Experts of a small language model.
Size: 14 layers, vocabulary 8192, 76.5M parameters.
Below are experts of layer 4 (counted from 0) of a mixture-of-experts language model. Rows are named gate (a neuron's input weights, with its number), up (a neuron's input weights, with its number) and show model dimensions 320-383. Each number is 500 + 25 x the weight over its row's rms, rounded and kept within 0 to 999. Numbers have three digits each.
Before each expert's rows: "mostly gets" lists some tokens that are sent to it at least half of the time; "comes after" lists some tokens at least twice as common just before its tokens as in all text. This comes from a sample of Wikipedia text that the model never trained on. Tokens count by the router's weight.

# expert 45
mostly gets: " Iraq", " €", " Egypt", " Taiwan", "amm", " São"
comes after: ".", "\n\n", "\"", " Website", " Born", "_"
gate0:477471517453523516518465461517539488526492513518547477486528497481488523530512528501505523507520464482494483480490519502479540491512509465494466530516489522536503503521517537485483491527497505
up0:497526477490495514494514545527529518503506447458509485533431497517506508486490474499472481513478488515517523500548502488472485503464481487517538460513499493456500500500470496488463500459450441

# expert 5
mostly gets: " and", " for", " with", " including", " &", " against"
comes after: ",", "s", "ed", " due", "d", " well"
gate0:528521496506467484501539528514489555523477552525549503508502505464508508511512521494492522489524505528502500512525552533487461497502468459448512478492459515483514528517461474465472446490479526
up0:473498526469510507483481506477489469523502491473452480517540491482493497482496474454515504541479492478485529500493509499521509504515492511547502488531486533504471481504503516480497511524506520

# expert 26
mostly gets: " JPL", "89", "а", "99", "05", "88"
comes after: ".", ",", " 0", " U", " 3", " 1"
gate0:497506512472491501502550465535500478526465520498526488476482510507566460489471477506536494504482552475515505514515527511539532517474516467506524515504540481501478519551447520492558473535520494
up0:512509517503467499489492475506498496519472516515471476498509487468507502512491538491477540514499481486519481493460490511529540512443515476524492486508503503534498495501487523471504472492457537

# expert 29
mostly gets: " stating", " Dam", " overl"
comes after: "  ", "-", "\n", " 1", " 0", " 2"
gate0:522460493471502494533488514539505504546470545469488523539488494509504488541467531534506446480511495503477536495479497539506491503438541500522498492517534529517480480491511492491516487473506491
up0:475506505461526528572539515489488457474526494522513508478520557535471492452511508487490499482530461511509508506500514479495518495472500489480483489538560477507469503508492481486510525515460511

# expert 19
mostly gets: "\n", "\n   ", "\n     ", "\n ", "\n\n", " consisted"
comes after: " |", "=", ".", ")", "|", "\""
gate0:485496516505496508501499497531491532497509487553464479508494506499470474519542521525477496510510528516511479503465547468483531523469450567536503481501519522472530504524505499528495532483536517
up0:472563521479510505534510564457510487477529522457471542520523470438493476477472493503470512514526544511474540492543478523522517520485529510496482461500502517581494511506517515514488485488498510

# expert 60
mostly gets: " In", " up", " under", " during", " after", " On"
comes after: ".", "\n\n", "ed", " based", " more", " released"
gate0:474474501506472518525502511530547470503526508460475549544520516516470518509505473488455498489498540491481453490460478500556484501488453471480520492494496458512490545505488556513486529483531496
up0:500500511522491483506510515510498481486502520491490520482505506489471502486487509508488525469551496526531471531499476497484493505505504479490498506527477459496505459492511551480522512495493485

# expert 1
mostly gets: "\n     ", " •", "|"
comes after: "\n", "\n ", "\n\n", "  ", " MF", " DF"
gate0:463510482477500438494471534533456525516487537531525495469476500517495555518494519491499485514488531515473496532537508477534513492514469475469480488503514468484493488506489499491497492525500540
up0:499531498444485501468468504506517531534523507489527444490489490469502541516530537521478487482492546490508510548519497481495502476544485461481502510500485469528482511507481523482485453504487513

# expert 22
mostly gets: " Location", " Coordinates", " Genus", " Website", " Species", " Length"
comes after: "\n\n", "-", "=", " =", ")", " •"
gate0:482490493461505522485509513522516502496521469528517507501493486500525496530494522516493533562476483526500519524544541527512558471534484485462544523540480499526481521470457503478551489547493520
up0:492472463502477531513512494486495451518466485483516482512532493508479486481529520528538504512493510527483499513480511493536505501501511474522471487506515499462528434527532494470501499457500461

# expert 54
mostly gets: " their", " his", " first", " this", " its", " second"
comes after: " of", " in", " for", " with", " to", "'"
gate0:538526489514540473501515520516496491457498533490516495501482545483505503536486509477504500487531498456505504524510420528489469494478519486499501485483525462546494452498528494499488488517508501
up0:495475469510508482494477521495492525495476489504520524507497496494479455524470458482539541496495537496509493515503477497473484501506493504509507499482510480491483499520554582534485512511500519

# expert 6
mostly gets: " became", " appointed", " becoming", " was", " been", " become"
comes after: " is", " was", " as", " he", ",", " He"
gate0:516480481573497500486449533479492525491498469495532527488501541495509496547465535499509491528492505464518518454518525535511483488465477539547457514507479471476536485509520489525492537525500497
up0:488490485517490487470496499487488505472488471505484509476513495530479483484478540484500520533500464498490492533490501499509474482559503512529479489504476492497521508502500507542447516526468488

# expert 50
mostly gets: "=", " nar", " Bos", " =", "1989", " ec"
comes after: "=", " =", " also", "History", " career", " life"
gate0:499496511517466500509526497476529505523483512505458511524510450496488470484493519441469528533496504492497531487498498452493473482471509484517460493534534505480544469475509469507500514508531505
up0:527479500514476484467507478508517497502513527482519494498513501494530473551530499518495504545491530509521504515528537536516517473508534499486512484578482480481539549525496507466494515493531531